{"num_hidden_layers": 11, "hidden_size": 192, "n_experts": 16, "experts_per_token": 2, "d_expert": 160, "d_shared_expert": 128, "hidden_act": "swiglu", "moe_layers": [0, 1, 2, 3, 4, 5, 6, 7, 8, 9, 10], "router_score": "softmax", "normalize_top_k": false, "routed_scale": 1.0, "balance_loss": 0.00409, "balance_bias": false, "n_groups": 4, "groups_per_token": 3, "init_std_router": 0.0204, "lr_router": 0.000957, "vocab_size": 4096, "norm": "rmsnorm", "norm_eps": 1e-06, "tie_word_embeddings": false, "optimizer": "muon", "learning_rate": 0.00714, "beta1": 0.95, "max_grad_norm": 0.5, "batch_tokens": 65536, "max_seq_len": 256, "train_tokens": 520300000, "max_steps": 7940, "dataset": "wikipedia_en"}
Below are experts of layer 5 (counted from 0) of a mixture-of-experts language model. Rows are named router (the router's row for the expert), gate (a neuron's input weights, with its number), up (a neuron's input weights, with its number), down (a neuron's output weights, with its number) and show model dimensions 0-63. Each number is 128 + 32 x the weight over its row's rms, rounded and kept within 0 to 255. Numbers have three digits each.
Before each expert's rows: a language model's description of what the expert responds to; "comes after" lists some tokens at least twice as common just before its tokens as in all text. This comes from a sample of Wikipedia text that the model never trained on. Tokens count by the router's weight.

# expert 4
Description: Word-initial consonant pieces
comes after: " C", " D", " P", " c", " F", " V"
router:104068141189142157136123105107180131100144108091093096161116126107079150117164088109125106138107172128133137148089180208104138169123175092083119102150106100147124082151127171143143148090134198
gate1:167158135116175124105108166076105126161091126164100100104136095142145092118113105100110159076126159068099122217075151131142174148087126103120117157123153156133138104121132157087083111138121076
up1:138072093099167110129130171128120103144126056118086139106076099145167111123132108133143075077122097181132105131121127138100097102113120151186130122093154166135118102169157115034173146132146104
down1:141143105184109132132154113099150098051125084134091137173143130130147147167112157159150157113159113153246118100112100198190136080091108143104170125148087104141156199121102141149092065096128131
gate2:111124151150121094191133103172065137152193146160145142139156128066093097206157085142067149102156089197186157131169134132107161180146144159124138162114135151125184124135195169093007133103107114
up2:173107194070181089108087092112082168125061103208164125143131117088090103135133105109150150127126147168184118144116158093110159123105116145132144191084163082127098105127133109133163119150162097
down2:131093086141186117176112183143029173105147088178132147175112141100084073126128175122163152176174080154107127108137133057071148161138209083109166181130083142114102083103142181112126127176112158
gate3:137165088148161145100187131161126130116112162119136138093120115121097092170147142113124096116219119133153124082135144136158104083192126095151114163155115072204202103145145125147179087118179105
up3:182107118177127116112159126139133137167138108141161123133101103122120146096095097092164143165164160200108122162118048108185089124127107076081139145121133176130143173152049118143151066132126132
down3:134087146112166184144127206154185100174075145114153064138126156088127186178191110102122135151106066126135151113095148172160151121131094086102126120161085062188128160076087168106153092103179177
gate4:134179124152103141125133121150093126103134075124115124172083112138064084106091183125138136151123098100118116061172127147127123114113165081159166139142161125166141108117084078086138148165148145
up4:103111098140113102149143088134115092136153143124100124094177157145112117101159074120127143165121116125131136112155238138100118125156146168148094124131149074084168165185097099170143140169096155
down4:125163161109094101079100124073126108139141203157173154115123064143133114092210131128177106123117129122186150077039136153124107217125143126139092121165124159096177127114101160125143153195158114
gate5:119135237146148117099100132157128125161123177136082112158116142094108081148153107160114120104144136183148096152118169152119141154140169171142111164076130148101079088095119156087142109040152096
up5:121153133114102128111119109165192090166144131141132110080122066185132102136069112131163131174144194164158145202142131107077103136128210162129129148101122110097117088143166142136138111105118121
down5:141149156098123150150181126120166128118136073121117175107165132066146080140178139166129127134088123118123168114135118159144146106099145123115107098106175055112142133097089136148093163132123130
gate6:143085193117187154101141167115172168141161143193131137074119087109067133120141094121125121145128186077085110105151095147129136157137118133087153172151133239134154088118145112143122165171125160
up6:104100129099119076158106140125103134068174119104128157092110138113160114100176129162086127162136114134107114112107156147108099154127146127151139130134132128190122136169041142122114117128093097
down6:132135142064096106108110149115088062080136116162088084118135157082134116136118114116107134144106075162127136158004150113066169103142119185127124121098159139114113131166143096163086113124153155
gate7:123128122156111141097140100172161155157147141100160094182123099152103162102107173066116112099117119143115067179170103157080171123141159143122140078169129114080159107121167103143106120118126134
up7:122135170152111145124150120121062165108162118100142120171132119156101148137142070095137138111121127140148187116143141122109111147112083117143113102136061151154105061094146138114096178137101160
down7:159154142152123127134164160152140156078090167125138107084104127136180091103157106104120205081106130139141165128187057107164088078139108142121164133167075154128104153068105129087117122101116147
gate8:097087151099116109128148174117081165146069159102141178120158118130088114149159116173106171123167118140192109130099180154144103152132102112165117174156164127118138127148137099168072126079150111
up8:177144161115118143078089066132111145087164107154159124135128119102155141095121135088115142112178050082141132130119176114122192151255148163130128173120063114129150118141159145149137113125117154
down8:130108122090151100188111162101180093089108154076076090037112192136160117141086164157126129135161128136086076145192131139133138162151070156096111142140074102170142113073150126136094132170104106
gate9:072104140195121091104179067108141069111173159096083156169163097080125164104109105136165114145135107112140132171111160135112107106084197104117160103088110107129141127154109181187065117144115097
up9:159101088123133140151115116138075142133077123156174093086118128137121088169161132092084118144133144069143119164135147125168112170118091148160123174162160197173111156085149108119189115105167107
down9:151175170120103129171110169158116133153090111114150113157118099078124148177116204123154100154160150054137115124126125149072139138122167113121141153159139091095108096128149136128168095134181107
up10:130130130130130130130130130130130130130130130130130130130130130130130130130130130130130130130130000130130130130255130130130130130130130130130130130130130130130130130130130130130130130130130130

# expert 14
Description: Capital initials in names
comes after: ",", "-", " of", ":", "a", "|"
router:105142137127144151099109132127132140090158073184078104104147139088151105125063114155105157143082081164132121091113148100118053114129112115115172081082118092113142159157121172118185183135124101
gate0:012105144119168135134098124124135075108070148098170128112105190124125141176148067159109184175130160132125105108168149116090158175117143140134067156197156090148181069166095095220118101104157076
up0:138082168137186140085093120143102140116066071172159151122107187102140111110133108092112138119100104150113077174114142120114133177131174188108112143126164179130144110208098105104134085137166125
down0:133080053098163214081101126189065095130155148115054087155141134150120126075144108151078118060113129101118133113128082174216113061113126152135151142126193125132141129110153119114101078132138130
gate1:133111138139135118146167163111119094132185083105106132109161129158184130155113126154066116144114129109175131163134129097142162098116136107064075077110129209137121175121130122165149125121162118
up1:105083115201121120137125134132145149082196152109119101078177131137164195141131126172130107132140203184173075152095118117110174216110123131121157114059136119131160147166100124101103138143119123
down1:121094125095073147110125044072131104134162163104196138145106167114136126175149152122108128140139141125106100123091132136175131140150105125120131107109130099146117070129107117151130132169184129
gate2:131089094129112157084172100079149173153142157078120109121126211213090090161090051145127134135117109127089094160111132163130113108148097119144052167102132151135087031141082100119150186123084140
up2:156201114119123070123154143150161124162129129197122048167140114152158138141145184102133130137111182142078130092147103128077121120168136095100137120150156086188189096165149120177144091106126112
down2:150096162118118139150138179143110129127052129106150137092184076151122160172179146114146159142158083116069135142122068079122139194156109145138140106176142087093100088125144107165140120144224185
gate3:092126120144130066085108138101133151048122117148127111133145154169088126159150089177166145226137095162140164134112187131108115133121095127071105126111144089088115123163077112162128113112085094
up3:115087122170121150142145169113178126121127148141018092187167154120136150099126075015107122113128160124138150132153089165167135097100137127052139129167084133139094127140119186087134102136155140
down3:175124124137094099121126136134124141109174138137170077134158173161126084163064136205170178115105143096126143070215191149119103108072058094167141105137151206164161078104127086142133180089105087
up4:122122122122122122122122122122150122122122122122122122122122122122122122122122122122122122122122122122122122255122122122122122122122122122122122122122122122122122122122122122122122122255122122
gate5:146128124167164135156202177120137137143064136151091110164188113156082086112132161113111133121089164120129113086174119134154135090140120151153047180064150184132136135199111143170173120092138134
up5:106125121119120125118131132065136112051118201086182094104149073141165096142108180162146137122119091228204088149133114098140158170141089171121112134174079141153145123116174087116142165079037088
down5:152129167104142118147133102120125135101139082109148115173102093125160085133115116149143172087125074119154169097161066147098103182096129160061137092059132075137136137058150082136162158144097140
gate6:109151211106126143110182100126093109114081104073131093186163132129099072098159161111129127084180157127115088100117104111119093097114074080190134157101159143155121117119156129086122138167123103
up6:146105124117146131154091152193145096122112135172158134177144068109123118082170153151095121102110119052144103092171177136107161174130085113135152115164129112117107172119150128087097087132136152
down6:164116155106097165121077135139170116077063144091110082146199136135137097098085100109157133088138140201170102130136124166165047137165125132145131172155121142122141173152152114145097111224126146
gate7:093143136135105136109082087111143191129203109079120108106122127090117146166158094168159191099180084132123083096134146096131160125140071095187112129149117100126120081111115161095146117157160173
up7:160157074092077130188100146125148140094119123085113180123114168146142124118107121177145081151121208151143152149134159104140147145117124091141186148148082191127142149109129121132126047199129161
down7:138111125117115146105157119136078134167089162112182165139137086130102156151153102127113131195120134125120117099103076101123125093155174133091163137083073124122131137136085138161070151145120172
gate8:146119140138111161069111097093132064104092111149163108052092080139140132086098152125089231101120159150130172094139126068137121123087095118112178122130120137137094169165143157101108195145124164
up8:090134114095132102080124094127093059143115156147161127093178081126119141096081160135139180163154136089191171150031068094123121196153090109161155094133117132133111131174044161116145170192110146
down8:114116118165169128114118162218162118099092057102136156176114160117155128140103115104170138079170143062142220066089217114090138136126149104158090109125166183087126083123132097140117139085121163
gate9:122143124145141123152127114111114101175127159135178110143145148088135156177136094126153129097092126154080121123108119168100155126080181134126100135085096130164157077157099178090161057093128106
up9:099150148097130150073110067187116068159159140095148077134167145110133108115116145137121115150148142064134135146186086067123153161053163072072092201102159138187106104118100145160085163122160115
down9:119118143180117163114086137178153107124165121106148148107118140124142122123127182100144156131141131140106093125180143129112079102153059133127115115041079084186098158117166088177149182124130071

# expert 7
Description: Digits and numbers
comes after: " |", "–", " (", "|", ".", ":"
router:136113166166121114137104044180150103161152115113154106105114170173190119108138163182167205141092129151115129079132073170132102155146110124141171090125099101071104185099187107151075153096060106
gate0:123107152086148132136108111138076179109089132142111181148135153142069155139199146182055164150145121145118125153187170128100097029115093134105135160142120100112139095146170105110166136097093145
up0:169162094138082140140166166127166095138151100092106107118156119144171148159071079152153111092139115137163109137077065111184145169153147107133135114150140123180128131118075103130152142140144184
down0:115103091116143127155126150149152082097078128083091090143107166142117129229142085159099124096126077164099157124096122158133131158137133114161106124158104122183128200120160133079141094141151095
gate1:164128139144141135105149090113128119136151157107129070101151140150125134106104120111140134115099131139140109134205085140157120113058136095124105108093136110085162162221079144170150103105104139
up1:110135145111094157105127105149154103178116185126150085173128095094135064104135166089120060147150157107091130138079064104128065135175121085144108152117118075152158161128109185119167111114136090
down1:141119093146103151153114210099142136148120174098174064147103151061126096162092145166118125163111115102105121070130103174085116122043132148120135127168086115094084130107132158099107112143137135
gate2:117019136155158146090122138123153133145177117064109106144170108183155140135066161184088180146121136130169145137138162118153102137096107109112092139046150157124146161158156113145098149143099167
up2:102109138090074131118124123136175127090103101119131115075147180063157133110117106112195112112177126137143091100114136098126130164180148116127128108117106163084134141135122177150083172123175147
down2:103112099154155172154199137162119152120140168130060104163091113163140135143136139186125176040130138104126131151103100133162131163110107129140063098106103122136171150165133132146151057108125126
gate3:113152120114141139140188109115163137167168129113135102108139138199134173170102160126150136194129116151095130028160123170097163095081169069098123115131146146135215131124130102172095118134091144
up3:113124128193132138145131103094154101129128130129121116085089113176133208135118151118072113155112106143118140096134104113175132078077103093117129073161139130135158146131134125150110105146128089
down3:099149156077091092146165104145096126122115116183149091101157134131159158142082127133147127115078064158137196104128050158167198135148117154143068066145090089123092075085129186137153145143030144
gate4:118103129150163100156142101165138111127140086132136107134141113133100137085111119112117125144153079112109108167101090120090113125161113137102157083117145116145100160142136146096140125059102150
up4:156167115141116105150126091151109116088135142136113083096144178159099128128116126087114099147114108164130099089128122158112062082197168122140175101095155164183101107052105111113107087132116124
down4:122156107094101177093131117147115136083107144140152077188151131086099131165132171149157138111168155116110134141143171161145115142167126160181140051094144150125114159075125171095133089133156077
gate5:104127117109133140071139078171141151152159116132121109150122202119106192124144119124120106108142085151128151133138194138113191104101098153128149101142154077058123134106149101145180127081105118
up5:116125119056098142141165101126082104160155147132169174157054152053108048118146158160160130138140202148169083069140137134132139178155141102155130136129131176086125158057117133135104153111178163
down5:095134162116057121139111149132127166176127112161095140150119074132126108117088194151120123097110103135083162163119151087107174113109172135138079147141158169133099125161192098124175099040134135
gate6:139143054183134167109103122115168117113096163125166076174156104113136136091172162082165134160160135193137100099121078148070163079149101122125122129076135075231096119146130148109197139133062132
up6:106158150194233136193101144150127083100138149138130151119112138165113130182180188090137107133180144140103093144119081103057124136129102130179101098128167110109120130129081081137167148146109118
down6:109087155179105134100158090122104096072142098133164136124139163086122119100137138122116173148092127152153167104148173106128117144100202142144182156107113101063113097106189113169148178183094117
up7:129129129129129129129129129129129129129129129129129129129129129129129129129129129129129129129129129129129129129129129129129129129129129129129129129129129129129129129129129129129129129129129129
up8:126126126126126126126126126126126126126126126126126126126126126126126126126126126126072126126126126126126126126126126126126126126126126126126126126126126126126126126126126126126126126126126126
gate9:123134107188123122146145153151132139156184078070167141088089185084129144097104160088100058113091102134131138068117096108134116048151137049090085155081155159186147147158137061135121120116141181
up9:043120169166102118120078151140187097141140156099178080161104122225118131083137155120017098094127190162155210136157078127159142125154126117105121126097124171124085226109163122116133094134109128
down9:135151111099160175148096136167131119139135184111111079139136168180081128192138135158093115128122124113131096152139089152203156128134128159134110116108111060123071110116148189145101107132084113